From a checkpoint of a small mixture-of-experts model trained on Wikipedia: 1 pick a token, 244M tokens.
Below are experts of layer 2 (counted from 0) of a mixture-of-experts language model. Rows are named router (the router's row for the expert), up (a neuron's input weights, with its number), down (a neuron's output weights, with its number) and show model dimensions 0-127. Each number is 128 + 24 x the weight over its row's rms, rounded and kept within 0 to 255. Numbers have three digits each.
Before each expert's rows: "comes after" lists some tokens at least twice as common just before its tokens as in all text. This comes from a sample of Wikipedia text that the model never trained on. Tokens count by the router's weight.

# expert 0
comes after: " ", ")", " 0", "\n", "3", "0"
router:128118137147137126134170115145107102124126129099118127123107111124155196135104082121111150124146149117171154126162110182131119096128083122116151127119121115126105137136146118106124117112114133142152078114146125099124140122134124172118105122109090123081079133109146122163050134135107110145080118120115151124151100162107131141083127138137168102135109170149092115144133163088150122182109
up7:140147132109157104168082101161111143153124133163146167169102122139085115114130054139153140153133116143156110116115151139158118109149100134124114134125129155081120129131109149119158132103093168155150119123149128137153138115113108149148133154177123052148122162137145114139094132143131115117159159106151143154139132122164138123132097173168140111081105110110120120132170102114121102153092
down7:142114106182150150134135083099154136121110113166121130127144149103099106087134121137112084132134110147147132078125131115140149120149147071127133127128114138096127126108127102157124121129162159100143135167101138127162142122138167112159154178166112097126161136122157133139115157097126121131096148124160113108115128130138141132159119092073121133105159176115151160091168096119126127073184
up8:149098096125143171076139109125071137130139155112121104132125130164127137113151101102114129124137116124159123123135156085151135154126120174102101110130119126167170140112182101130166123153082108133098113159113107146136132173162105140112144142106142085121136118164163134139168116102109136163154166130141141123128110101145184135112156125082125132124142160112099159143117122131114090161176
down8:172138136112116080125147098130171094086143137153130096135125166098130113105115142142119168117087117100133124131169160120082107127144167137143154121130105121111188124139150113117155167121119082102144122124161160132101124136139164113125135116152138158136169128125164101083117163114109097141153103135168131142154160158103131112117104127102115117095105094138147138157132105160102148128068
up9:142153171136140159098129111115127106128102114139150119165118144143147149120110126144153117127144118111164164136163117161116119100132158118168149120150119111123122123145122108095131155067087154124091189147125136125106097135162086101139094138147101117138112136155126103126126182157118071153116114124162170153192128114093128105105122095128140155138152124150130122103166102127134172098100
down9:146096134142098124132114125067172142137133172123106163167125159127120128162098113072120114134118113165117115130119125137098151126140079101127149156114149126114144118146099146126112133141144119107101160127132146094114149140106116141126119129123096154162137157133129144117146172171124089172149169142092147119154098123108131081147147127138109176153106123127180117114119128090089119187169
up10:164122164152153140103131153106140159136110180163110110122103156145171108133092094094108117155093110099126128119131134117171112111140098152113034145128124166142131146163121104132124134117144130137130085154164115130113132104122156111172124132129101130088107155120131148122153184115138108117167080121134135149156134142123100098145140084101150090140136126130126138115122159103153144152147
down10:141108147148122127117134126124177147105133127145131134160148172143078117107093164107095125125128148140105114165109128136096143115132135127103107082097149155098150095138146159068117131153140120127083112130159131140140102087104146120112141122093137136126167120118106143125148144162123145148116150167135126146120126188127124129121135072104143114082115111074169132130068118150132186125104
up11:140159171122113092123067119090110146132144147129152136153119114128100153166174109117159121142132171132147141122107102102113124135141099122123117169111132168095158134134177141131129129114132088146149204118132139131148109140153119118126135110131102136143144122138129161148132210126154099096152126116131135145138112136157173147095104114124163107131102134130169155170099137111118098118080
down11:123103120107103139118188151115134096095181163116083095152146118148096116152129121145089090145131120098130121143107144169147143119111116161065131126154138126162156133116105126135156055148140121116145183109128125152125152152135126103141118093136124123149102137128106161137100098109108125164133119167162116098140135124106071160153104170138095141130138141157130141140163135137127102118140
up12:088107110169181148112137152125154134132134135111077085149147117105106119112132143152098134087146131137121126143070098120140133129140090161103126127106154156133123162150166119121109093156119140173115102108175129124147121098110106137105089112163096091114117174106114155112131108088149138151151148132107108127083076121120147116137174166145103121132121140113123126167141124130093114168151
down12:109127126121169131111083108119101120159142164121145076143102137142166123137168140113064139146144106178124137145107145098116140142118143116157115124108142166111134129120140173128121093161135110156151162095102175112131153096136116114126102136144098083150193134137104122150120122126155139139116156130142141151070108155150143112135118125146147152115133142097129092117128129162164160170082
up13:113136126156130109123122122119111161105139116110168075105101113143108156136121194134162139176118160144143098141092167139102114148107128111123113172137151133109131101150155111163134076092129108133136119172106113149132146108138126110111099113155149139145079133128148133154175126186155126087154175117157148126120112150139105115116125149096156098155167149132092117114121153143106135160108
down13:167123129115152150114162193098143100151132144161122111139133156110071085144171104120108161082135126101145111113152119103149125131151105122153147086124123114168163105138094200117146130139153114110167137122105131102099124123117112110144110140147110117093122125077096161086116150110112125158118111124099128076092099131137165126139103124118112122147115162156141134120145144137093122135109
up14:160170122173143165155137097160117143099139103110154095090126129153129153114125124123104135132126117117106137132109131125122127130144115147152146123094164151167123110164080117141082105130159153132130123116130155119131128084139099155174143109144125145121135175139150189125109115136110073159095155116116164159127160138122104073130085082094126133127158130098133079123126172116102146130115
down14:131111123164111107135168152147120111104110089200109104112082114137168151132113143119141131102151102148072112109101149159137155135114090095136139164141127146161112153129125076138147154088157135119134142131124097156119158098182115142158114143109092148139155144131174117136117141151113159141115163119147147121179154106158094117159102136159084146128154123127122133114117117126111115097149
up15:083150152141116148126143115179102148103125147147143147123113164123164130139117129110111190115116162104120089149072113124135082144124145194121140152148114164144155113138111118142139121101129106099093104135167142101116110120118165142146144128075093097102121162106083107154151152099105097106140133126122133119113107128123127165098153152128157101138100158151142139098124125121134178161125
down15:150138106127133135161124107122139099123146123179086145146141124129136132102123133146190129131127111135094112167116137137107109163095084141106092152144141149129137127087160143108153143177144143113091128152108075135136154103159130108161103115124155113097096132109107131138126145165086110139127075152125124114104083107080117123104109117159088088119126136156172151132093132170102141109151
up16:119138127167149148144150142128109110181095130160155126167128120112081142180102151116095164145096119118117106083137130140082126115144110103116116153119117146106137153084135124162142057130104086132124148093120111116145135135102136167152107131117099169144100120097157156148112117130107120104111130119113152089133142119145135165182116150140125142090089146142116078149125152126111090146145
down16:123130167157121143107118078131155141103144145125121136106137141091117133151135140118087140125143101107139107124165124093160165116170143156118124135108128079124078144163137117121132099106134178121148159152121129173139107129114127090127173111112145153151154149101141113113145121145137120145169138141156151144081130122082170108114133094172118102135168156063131119099113109118145086093155
up17:136143171128115181131134126189096120169132162095144115133158153114116166160128142116158095116132142124143129134094097136150170136112140169136116101155137132110123140118125102151165083166126077111146137150125152119138121106083139101105105154135087128135116140135151099120145129096109154124115143125127115138127130144137062157125099134116086110080110154120080161129164109120100128141076
down17:151100137157177150117151135123084113072123110109138109134169142174111129086167101115111130104156126117169116114130103183130078130072160120169144134130118114169096129113144110121129094120105118077119137117143167123113127106122109141123131134138130120125120157101129155133126139144160138104146135091124115137113178169146102170160102116170141141142130106101113131113135136141094125071153
up18:127136113108122136170104137132105137135151149165117181125163133166104143104139162121095106121120125156095141176121102158138127106175141149078148131109156107129122113102129135137126078133130131115137138126117153135158162125121112154122128121125101106127149119132123140149138132101173154143121093144129079183176056139085183169103097129113138138177126122083141123138125129135118110162115
down18:112107163141136109092164122123147159130130144076124108126120113117153147158152082150148132110141107151078133115180140098160093112055131100100118140135124169126156141120144077125119158137117132172138124132132114158104121166090169112102156126086139146111127101134085113123179107141138119133117155134116128167134112131130129085119099142150127118108136174159169137118167118116123160136120
up19:092110075121079148081096100140119124164143124123106071143081122100086126128137093128099161148141146144118111133148150127119132149123100124110074135165135127105156119131093167127123132121121145132093115158117156139144124126115126165143125135134145153132171207159140134144147134143123124118157107140112116127130160162074092116137129145143112085158112111097106097112137116136159122173154
down19:144116124101121117166155122100087133144115073093134140106156109114136125145130152136127137087162110114126100115167130106086150130106152184162140156143123159140115149156137156088117155152143127170134126157099112138115146140099157089104125104111151185128064123143142182086126100119124094126085121172131113128171152123169127118172129123113105116129119122149144113088119133123118123122138
up20:131133147128123121134114175140107084103139131124110113108082116087089160105112147122141164099134162152082137109080128112113121154083143110132117094133109155145158147116113117144119077121174090112157114126162166167113114113120149119115142121172121112138119145165107105117118158092145135106124165122157128110166158120117162150125104168082112115136141141127106152128161168094091103158116
down20:123104140105111094139133118126131119112154150132125103123130135142148133119193101107160113101154164103154107162119145169113073131141130138122123112089103114101149122124114167130134072115079147106116172152094109140107151110111142139143150078124126139110124140127113123132124144134170117110159092136078095129127059123094132181123177143136136151162111155132072124133128111137126152125157
up21:122130098130147158096158127128174157140082083137092093125118158147163093140096157143121139170141105100170163130154116134181140105112100154115143128143165108110103139109134114084133113086089095123133138158104105163148142117105125140091126118118065150105120106149175113116122150130104143176141124110114129141079117122136129180095126132122160124118130147132091156141117122125137122105121
down21:106125094135129101172156142089127111130164158122169117099134153145094124133120139128103158139138206168101072135146105128106162147153120125117113164135119174151114147163144101122127137163113125139096071109121143127120096150118104118140136131134183133076128161144055125137146123135120142147093129132095136164105177128099123121104143129145122127135133136099141113127109147159146121133145
up22:108122165156102165103144112114137148151131130131138135177118096111125123117139120158139094119138147159072073134114147143069165121120102096098181157116135117145135144157134127124118113123131139092164145143123151119124134109120113138093157166158131152181180122121121118152173098149185122095133112134130134102139126161111108090099135127134106136114090126113172124136104132120145149183109
down22:121132118121154117150133128146136120098101130121136151115162109126164187134165121126161078131149089147101141131162117166137101106155133081139140126170146154123178120137098133147125165137102119102080120118149125192100128139125132163102114134119125157130149134126106139163097106108109134151154102159137130078123122122069119168168084115166132117119114158153095155142154119122144108137160
up23:116121127133126112117168143141157080116139175134124104123173123110103176128133176113150121136135106128095125170163120130102125117135160136110082129133138133133121164088122146162102111136116123130089123148136157086098093084121131117148143104100108124169090116154160126185109105109180089122155119119121138136113111168096126146084104133127160160117093124131134173127121095142109154160107
down23:130112114137165111156163128156149100088119136123136100132160115118118133141103120113130106089088126107120089101109126127079097116111103129095138148137168126138129186124122122150090171134125171124152143109143140136151135137109172162114103122111172108125136140137138088104121176110158080153134113161144134123125109150101085157055143147158134137096111138134119174141113145175140158131114
up24:138097140111135137099150163158084115153203122118143130156105113177120132109116128145182106107099130109090129155118131125150141094114150138133132102150109156196114130120138116125131128114141112125114089102148113098107102134114117112172095126099120138122106147204134029136138154106124120134113102148149120124136145117132145142148135113145116139159125153113101126110141130147107128162128
down24:113118135111139123078127166128123127122154145164112149099117125140113136107154083102149141121118135133130121116070132133112113134121133152137160112135121113160159123125092107088125101160144153075133118125144135122104142130087162135186108102113144151126164112135104123109135148142058120148113169127197137159107169068124107104118126155091138149073120122121124119104111086151109142111121
up25:138165108117149104101115119160184118156114154101140109134142102127134146126122136137104158098134115111103150167104134097106161072130079127176101111101117104155124199135072123146138109143109159118131094137161144131090119138131142142147186144116114091139160128140153083120118114127144103129127138152147140155136150120130141136108102104159184126170170109103101156139140146125112135122133
down25:087180150086114121143165096080147153151100142150167098194108121113141118154149139127131121129100128116126129147199122107099097155149110131122132096132118127124090157083140119129144138161128104116134119122156118139109086119116170122138148066112153144128181123119161161148133141145101142153126141140128119095091122132095161185125112137156149134156133141125113136116154145140134142102114
up26:105074129166146152117104147147157147088142145136158127138092091102142131120153121138138166136151155199133151094133120149135136099124082124117131079105089136105120121101154081149106153146102162165123167144126120108122131123106096111140083168130115125129147128135099143132090096120111087097141150157105154115133142159106106132141173130129091123114130165118123152116151090128098121151158
down26:128165120147118154169116141141102160132104125116187157126179113157155159153138134112160160148099080132103135140139128124127128125135163115156109164128102162125110141117121171109158120137127114104163140116152159142146144135162125135078131121101107125163151118104117150154128110124128125167129173092132106108127122130135132107111159145142140135090117187128057128067103114138141108170095
up27:145154117105177121125123150140116159137111090105146185116132145149135081095118091097133164102089078114129126123142124144111158104124121139151149124131096095119148153123146089150146089150098107133161075100154131122120115119119155148169116153077125122096111161168119167148133119112104133131127101109128148126099134144053116163144137127138116099140135103124110113101156164147121140122088
down27:117105149136155159120097142153088163156106088131133161150092099170126134078114108133107100098112120110116095106092141076135121146119115166155091126152086115084135177119131130121164107153154121148154110131141094079116149113113109143119134143105126152097103091092148166161147146163120145110142142107134115131097125171093119134144126100116100107137090129136115121119095137141126126135181
up28:132126157123131126133139141086114121098172145118104099092106156170120130137089088121139079176169144116120153141141117104132121149128131070113148149146118129095140130155138125131142093126126167134122131165126135062143112146171164080153091110162158091123162145099113134143119166105103127132134144092129108153122133170136143119124162110144137076153134139125123096146117123128161152179143
down28:103125131137124102136106111108137165163176174133134111142163137150079126137131092104122132124157127118094150149122158099134142136153096164155133120146153145117145128118133163160107098148096145132138103121159135087120125133105164140139055116104118126164120113141175149102149137095124093152075083148138112152105117126139131147157101142138134102120176151138140073144134085120156147158156
up29:116139132177071134129131151156115131120108084113135115142110166117102191074119094100149117119156103110115108097116094089116150127120131142088131125154110134096092091136135116130144080129094087116136124144161115112156105168126105150122139144122124171159074135115124116109152073168118121091104117146129095126129139134128145136154084149155141113125145103146134117144151107138159083120132
down29:138111097107119132152127099109146132155072152092125138160141108112133095163140170145092121155101148124122130116160102122137141132145170130137130049116143143152106130146134120123152120100132184146097155136134165139126141099137106149148116148139150125094178109105056144117139161072118146137151148158111148108097170146129111144129151104155154135107164156104151134152117103139131139156127
up30:143141134149139147145066174136132133153129106103128085105136170121114182141154144118140101152117176144170121137140150130146130154142130102073134126092104129149140134132106106112131101153153103121084126104123127086110111112161150178126098123159115150132162101117132156115154134157109126129164163121104142123111140117109127164150100142133102132157118142132068158109175135106156168150089
down30:155091110108170135128162180132144129136103173129132161127111090165178135149144133141118150103141129136145109116143123148124127114079120136165113116099088136125122133087107167132085104123118140095129128154138151116127108120116103097109176139148139139136110133145062112112109151118142068116116081140140104098135113104102123136152065091161125115155100111086106128108094125122154116137141
up31:123105145155123162114131175146113134178137102125108152127143086117083129119188120110141124088103114160109136136119142125146128112084112159083100107109147103102152091156101134161112154112116149093138103115157167108109132142161119173094096155176109100153139114107104203145123116126117162130098107131134116103124117095138113091129145098110147142123138106124138162124112172134127135128125
down31:104160099112169090138122159134110098051112134156132144184100138117136143165087148109128163131119118101106132142139120143121145126149119108118109126142152130114137127159127109112162108098155129095155128178154113142098128094100113148100134116118180187164161139106117129158116147157148125137144103143138091135137141103111106115129145094154110120130078104180123131128146098118118084160124
up32:116089111113112142076121123132156140098184156091136136106124120100108127148106151156130134109123145125150147149168116112105138176110099109116155104119082132122133138126151158110162127115127114107145122101117160175149162093115147124144127149104136139136135152134169122149138142102167119194096119089122198188147147173142123112119162111129121139111129111153087141161125125131103100139144
down32:132141116111094174128141085146111158143129132129072122142149126062116120137138121153067126148160126173141082145131119125160135114092119146121105150109125099109112134107115137157136152129127179138076125105119140134131124135139097111154109168162098114099130153132155097136159144109144141096158139139113165138136112137131153186138117153106161123121104116072125100107160093157116105111161
up33:128098140100118153118143069064190121075116129142167132124145139136099096123143106116111185127130166132157106126107134113093139122130103100141142085122119120111142154092119130111147124163092124117153149117089161134116122094105140103073130132134098110136083113175112149123109120138115113116080159092110098138131113133129123121128159082140109109109136122098093139095109139146137135161125
down33:133147117100112143118142135168126134093108120130112121122096121120086077113130158157125174128166144102154125145107171091136114148156134151117156124143143119079110100130127130111089156116132154141106150117127140139139146136125079112173094104122099122127104133166071155135114142115126102134104141109133165175162165093099127112149121123102117101108086151100102095056127153147115130119095
up34:133135100147141152117130099172164111156131160118154133109115100148105137138092115137116080123128122130079140113092133108146101079138144109147133134121134097119081116147107167146166155111117096093156144098139145154120131107157145120120147131098167121092115139110148144143103180144127143079121130166135094121100097143134130156114072099153137100131125167112114152190115121122129179120159
down34:134099098133159162116139153170148107130071149092124137116126114147134163190148132114127097140096120101143145143135133169124121089085148107131121128107116089116125135152095162143128125139130095131115203111107122143150113112152168116109146124144144128136135126128133148178147144151164150131170120128106129144104115145110111162159050152158167154160111100104112159142115137142110125145117
up35:141140098131133154115143137117123101122126137126106116189075137143141160134107124123153109102158142148130127123139096117112132146145090154163108126129119139130085165123084125109146160115096146118130151138133135162142109090176134136081189161123125142159127130134142122132168101110123121109117059129147051165088101092137172125137107158095131136125092132115126124118139096088124138123120
down35:100140129127145140111107152149153120133174110132136118105089119112107119113125141170108161122156096135083172111121109110174142115152070163096127135125094138093108118129134146130167156109191089118112128153133146158116112141142116120111100136141167118146150137113157168095133133143151151076123082171133108121109129132091155077123158123146132154148104096143110165128085133130115097132147
up36:128140134120110116132139110103122130146118128115150139143131125103123137158171095128119138126127125136139107157144127117147151131121084163129136142112118086183109130139174138118173128159114151140146184115114105132139147165177083112111119049142130174110132125148156127131165165127144117081075114124169156073137133154063118130098137134166122119100125151141134117121123158139157114155142
down36:134123128090141147143120127118162129118146060101153110131103138181105092117097114122101145166149131115184120105109107154108128116152131135161145147134117102112152148119119129120136140174092099091149158126151106138100140117139159175160103129122122126135111144137154121088121154175144171123102115147112077138153115141141122144153151154093128096146146171090149157095152091104106084124128
up37:133134127145138115143093100148106151143110147111121129114134091078152128099146132101113100124129130123154109095149110099076091135146144162129100124154125118101145122111137105117106164139125074140141120141163088188116203108114134115090121164081112113141110163148119097150119124132140143176165134129141103125121139132120139112133104143082099146172133086077127133145107097149164123127136
down37:124112138092129123126166147109107109085114125116115141117139178155108098151117117129090131144139162130126125136141097083136143113109156090138141107103174110141110128134105147144151117130108137124123134103105144094138111169130124107129117112113120088160095095142132084127084116082106123119134161167167120182146178119180093137097117167165125132136161170110152079087117116124155125119111
up38:125138094085164162096156152150110139125130085149119106107173154154132145104080110149145124115144116134155162104106117119115112101108145127150130164110116180113108099123101149128101107127081156134120089128123133104122107136138159115096094156095127094117109095158098167147135109114122190105123125117121130079129082175141130125136125118123111093140127121113062118148116124156162108150125
down38:176157123132129114106068162137140154141120119086181106118107102058178149147167097168101138115131141144111110117128133174147124108124099153150115154158106149128154121150148131123163138100153141136122128067108153133160141178105147114146141143166120133149113136142137122130088136120122091127173133125118135131132119112102114151130140122118114128157140147141141138157133149186135099168165
up39:157114145127125124140131147102092131126167121083131139153131113103111156141159143148093086141118123098110085173088168121125135144121105088124121118125098128109108138155123145088183150164105135107180160133117116137117139121166129137152126109114129129100112120162164089105129136102083134115130124137160089127194120135124113136142080126137118114105112120128101085070150145113167085128136
down39:130144102099128120124129127138118124141108108144131123148127143112164097128106158135118132161116116143125150095131123131165076106127120117118148166138135115086088158094119115126099114126142119096151096118055127109155131128161126105178099118113135107098142114123109156110113092098131122109112151153152144101066187105171117128183116144146170127119106122059123114139111118148108149118179
up40:127114116143109175153100192141119111120161096119059132112144125126108084132097126123115158170115106172123161143153131113141126090061093148130133161109119118100122095104122096116117097110154089120125135111120080127093130100118095147121106136148149123139105113117125132121114144162126133103106139080125090106154165093109124121122125104166162089151109153106114109125103131122132091139134
down40:092110164116108113120126144188116104150167121105134114142150111133120092143120166141140110101110131104096142155126094146121141150109121112116130128151151088093133094178101100160171115116097149162108129100170140142147149089085150109185140171146114140098155121123114137111126172092141160085121151167144133129149121162130129151093135129132094159137116142146161125100117136156148151092132
up41:114142131099161139120113114099142106124159116142155105180133137127118155136146141131105104086168120123118141139109110129147136101139158115121141137118128091139157103064128109114093158131128124126198177077102103072141130127150125109134100108141112097163095153117124103148122137105127137137156137154114144099141138133100120172141114102133124105097162118127098088132098187114088176152115
down41:106117166097129133148118145153130127130116128119103123160163114095140163155110136145108124123140128160138121152120111107090119129150134110126088147105119121106150148111134080158095203141134104097165109116120090112147134135132119168091170144109115104191175140124128126131136143175135167120131175154079121118158128087116148160110118116140143132130094102085087141121158148163141101111136
up42:113157128149142132125106151123127094127157113114084125140131146120110132132163137189136109105084144157146173144119159096146112122128105156166095100110074138122116148126136144144110070095112160146105067118171114140106155142146161106151080119127140129107144152172156131161139126173151127140117141169117110122115158124139122162113125112152161103090142110103114095126085109139116127145101
down42:158173137115143105137107157139130156099165175090098097164172156105115135121092109132117090164126088116097159137110104108113095139107114093169115144123147125133116140117106149089149095134114126116137093091171165120147166151099111121179098130135135145134120146146142150095146119106161133153167136105095130128126137103118152133128123132076127118086087139143128114116158133113095142084144
up43:140094109123080114156122143101128106126162137142156145120138118110138116108107088121102144160103143100104200085116161152153099120153102106159147126106108085133111082155119166147131120125110095122138173133164136136129122167137118166127178166111140105098152081165122158115108139127144115092132087179120137101140126109153132125158106106145112138126111154165156108122147150112140132153108
down43:165133112157096146156089139135107131155137144143167123148074124131143144109098154054107159125113168149124184110149097147145101096144142125159123116140094097140137098123091129179109124123144152115143116122119134152137125135149108111129171156114142149133145137148165111116149097084143069119171127147129107130095132152157110104154117098138160162152120165096130099127156133118133153115122
up44:155125133119093112153158128124085084126168141102125136116133110128119112143119129129155156191137113084133105153126128133095087157165134154126107117162112152147139171159143107100154163130081125113118130169126129086132135093131109138149115144093077082133113126170155133068124154113121145142116102187103085148115134124135103114108108123109148126149166147151146114091104120124146103136133
down44:160129133142102144129158147136064090131141133105136106097142099082160141105148127086104115136111095149101106108123120147186125177138122131145111145134100120122118146107162115107123180081093131152125069183145148127138128097156124146151120132065120140130144126172087124095133145125126155133131129091137139172155115124130114116127160096144152124150127137095162126125152126153099112129105
up45:142129123164143081162125151097125129124129139101186137159105102145111126140112137107094088134148150130133134125144162170143149117138136139110086068118144150109101067154107145172135102129142136082144107131149154090071110123130108138131133128143147131102099151164131147128119143130150083144124116087175100130101119150128147114122138136147170141129087115097126161082150123107123114151168
down45:156108118187125086142107163105131164180135151124145146133113117104113127119128140111106123095114137036130098119122156127155138168131104161134094127143164158107118097176142140128091147133099100123096121143106160109112126140109138127160121122159131174148150138130128130083101128164103129110091103090161169149131119106140128102171119135123115124111129126114142171148143159147144100117144
up46:129103107094092131138136097118132176141143088153131164131140103092114141142114073112143112099121134096149130098108093165126128133136096100100141149127117154145066127106111160133136110122116096158135154154134153149152142160104119137138138142086120113140108095142136118121117135168172135139149138114158149098142156104154165125166127125095140069087119173150107124129181115087094111121129
down46:150121097109124090099138102098132089127146109147069159169122087134126075103127123138116118118155140149146097125079129168155122073142135124126153138130106153149097134162074123122167163131162159161136106110116102163116083118113112119133152107153159122111149154120140116124146159147149115125176119127119158135131131152154148110167123147106173132136109152180116151142146131129087136122103
up47:195151132131109140095103165096123101133170133149125162121134130137125134144074121116131089124139162156156181091111109151126118115124102129102134151148161093104141125154132153128115107094119098121117169125171119143059131134147125125138132134110122163105095110165111145084102153105140078137135119157097131158110128124132164133149137149109137149143151152140140115168117107093121144170083
down47:103141094135104073143138122100117116127114163105110152122133148122104133156125096144132109139118137108142167098112112111129155139146125128112125127170127113128164086160123084142134130122074144155097146104097153186079129135171116134155147109123144128140133086146137087099128150086136091113153127141168173162114155094135171131104108104161154145154127175126151144137121112137101078143128
up48:137164111095146136099122133129103189117107140141143119102152194108132097140142143163127089161132125140114113119153097148116106172163150154141138155141141116112133140137094070109138124145156127111148115095134195130114133150125116117081144156113103077144145124106122150166100134109122144091163077128113172088112133110121162150085143124109133136092100134112133117143128106119111118099127
down48:155149173115130154101136145161143083139125121156135156126099161057112092088121137142156164121166155160143120118078140167195128109137087124117132124105121071144141118118140132117136123136133094148101134126134128117119165125151144105148104076157074137127115121115158113109120120135108138137114144073107095145106139122092135144162133137116114135145086120127142140104180142114128142102122
up49:154091118139110104152120086116136137119125107170081163129151127149138148109168128106117149145129085090125128141137166120146100119096134100154093158132141116062143154127119117119120137149135131134120165123164166156120170083142094143154173144169105113124104147151163116102105096135097149098131159153118154122097123108157118098085120137142131147110110077139129144127109132109171164147152
down49:129136153155134097125097135149105130138205133093172170108108092085097130148108140132135101106132151085190138114107154123060123118098161122127126130117139115100152085102116140129095121092144118156117127145089112160108127110131123117092143123120127161117140169130133133095130122116138126111134122081142181120095080100134167110155142114120123135143143104119134132097130128143122169091128
up50:105119154128099144115135132106172160103170115157152113056151136096140061098152103136134120127113095117138178143161133154099093153134139133150122128134101122161100089134116098124125101138136120164081156125128144146151128140143111112132128140135099154129129163133097088102127136154163119117134110059146138111103110175137140114142133112144132128123103154110114119152075140092115091126157
down50:162147118130169137153089115134111127156127115124105131142159128138101158142081112101140112130100121175157129114108123182083089138130129157152131165158133155116103179109158124128118125106139118102122116093102158093099132101132116101118141099183119146143128139127122122136109114107056156152099130168112129138175108114163137141143156164136137148146099140150117158160117145151135139088079
up51:119120118154149101136098085124118066117143097123134100151085131141107114134120164117137182153141158114139102100169119130166121123140121111161123127109123144074119171131107125122090105170140110133111137157084172110151107087120144143167169101092091110109071118115101121102128111140141108107140108162115120126088123117114141102102119129066144176099111129124129120141147145121131121150119
down51:116141112137143116138173113102137107152109099096135089116127134155116107140147110190139150129131142099132076111082097131155094131109137110116123119112153106111133097145108151115102157116112129133134155156097077105144135133146124120168124078105153119078146133103163131102151123103106141110140089183174129128052132137149119113085128119112130145093110133167125116129136158126147105167114
up52:138144111128098144131114156129156164154135174148107126164144083147095114119135143095105175092123113136148114132159085090140137137162114140106144105123158155113142080150151148122108144137130148108111137148122111077155135153157124112098092158145114145128110103109113143168077139095116158166166147149141147126163153100083096114126154124107138075109113109107088137153126139110114119159097
down52:129133079155158122151149142114078137135142110099107101122101098139116080136112168147141125115134108102147112148125167143139121114050146150128122138097128126138142104072104117124181133112144134134197129158129180138156114145100141099098146125120144123102115159160101162091120117138126088131098099131144105154091112115116161103141115145080095112127137151149124163106132104123129124136144
up53:116147172106162130191133102150100091120164149142118077120173106123135143110128138112103109098115116138143161115108117116127124104158135123113210104121113120141140100122102093092141144098118103162123106122108102145109116190101128122126116131146158120105123138103149101162163147116162151111149097114146068144146107130141124109082137107121155146118151124121137116155170141146130087128104
down53:152148115118143152079112108129121110122119095109152127120133141104090173087100081151149157124105130136097134132099156148122160118135136108113140168144144148123165114133145171150166129146153138125115128187157091124144111074111152123105106121131141118154158109161153102091173062151125136128104157113151141122148127113160104122137144141082135141099142120093119113144113165167120132084098
up54:101087101116117131150080143129117082137120120094133129139165046128143161055154143149123148098130117142102123167115138114129079156123086129129134130094128122125132103143162130105128089142145117143097106094121141133121152113136138126113123125138135151158084095144163157147135141133129157139178148151102161113085121144150122112111144183096124101090090130136143125135138138151117145153099
down54:159141152137123106102151105139161155077172097140109100135145173126118112185112146100134177164118128138146113128143156142147166136086140117107153129134132158123119134107111173121122156118120151096179105129125130118160108138119121125130122132119114116135149092134108104133130113117139061147138126141166075087093100130160130142179109129118087122140194161165122118103127114150135140137132
up55:141120087142143119140140133102115170153126102139128145160135142110144163124134133103107095148084134108088149105153131142101149074144135134138127106056143106121119149106135132187167164125110131121175116131134138139111150168138129111109140126141072170151147113142153115123123189146097146150124081107137102153148182166119122155131141133125117102109158149131128102156109112106146104119167
down55:131095181125117102142147155140167131114120107102146119107168158159146135117136091162112116085109128135085073123118088076125102160102143152126114134188153108145131147083142101101143152128184090117135111120123130135125150089093183126088136142126113122096115099128099104134117131106109113117133130112106127135105077093116132131134126141124144141100087143118123105146092103135096141143099
up56:110145145140146095131178143099121127115119141130105123153115115077131159112105137116124095149112079155117124131167105115119134113105069154135109108115127110124124076112169110188126086110190116121142150147102108137147141141152093126099110122121132118146124107133120128143146113093066114136106133100130158126133140163106096139063120143126088145140167146162102146080120133121132158139104
down56:092102127170174158141114128127134122136149135086119131123110098135159115134170108108138160074129100101119128122130184141145149111159122161100120167118100124137138158137155142083124142102121134110160108103100180128111116121107138109127130158129148104126143126119130144121107161091170105097163112152095122103111125107146187131199144147130144115156094165120163102134124138151140104165145
up57:117164102181118115098130120151115166140136135134131157107160137128132141144132116114135164134103127134161101121121152093146150127141142134085133121175169129145166096132161106105164162106131116126108102117105170128171153148111134122105108142152098141138149142128155172117135124121086097118123077167142117125120068093095147166108156113109141118121138149184118141098153157093079108125149
down57:149108092127130095127112150116135130099144143161105153142097126166171135127134162115124105167130147104177141101122108099148153139125148142129103154148116160108089110164117172100158124146179139104125158144105136141155139117139110133114124111143134132152172181166158108102128155115172167149126096146105162165144163101131171096154147154116143121137134098109104148147146134113083121148080
up58:124128100096104052119146136075116118162158132112060145110138134125127163127097145123081126147111097123134117116123175131117145150107124116124129153134102145098135166106073111112128107127083139131180112141112138126125101163171173140150133148102143116157105117176124132133144148121104088123130120108099113171103166157103100117066128131128110131162117135113125127109125109109110132130132
down58:142138114113163128122118156133136132124143128155155115129140122093137122113157127104150119138169117084138143124155111109094119138071133097159122150149112173125126133142117174090078178140134119129129179153185110130164136136113134137160093107107133107140179163142099177127146106146100150133137103142160117103106169108138173117140106153144128111126114112115163123156127111145125143057158
up59:108179133098147155114100141184163097122133092092178157115115146118122097145137124144100113101155149123150111147086113126102122146168149159172140144139127145168107127150150101161124145104111120132178137093108130113125133117115141126118115118163106096115144155116127112097150129102174132143104144112085137106100112207152142125129156092126102115118143130107145114089160118105166111124133
down59:131159133096113175118093111137138151159111126153111123093152150167139135120116121141130180159162155152131130122112118150136128100100104112112112096152135118184110139105096114117105094173147122159117133118118147129114126081149104131146146081154125144129107125094152167173170143166104129136105133101089118132104153100194130147127125154127174127178140127145093145151094137121160112117142
up60:116142144110153162101128133108154159115097129126144141114123186150145098133170127164119117125102111181130147113178164149116185134120154146137126114126135122108120183132129109157163126071139149144139134141120161127172153125118087139111161169097112140148111176106112134153140153144125070140156099131136160125105133115105109161095126122119120160099171106128129153131149117096153126150094
down60:192131155157198105126155142139120132112136165122135124147159123142132112117122070113120132115103103123147108089083120085132120151185108103127146159148146087149140099127129127131116116159118131077121137136145093129088153141151141171154136112161157131118141136159140123120129077133107147120139163128092143073108151130139142162139121122091131132127123154131151081184132150132138131099130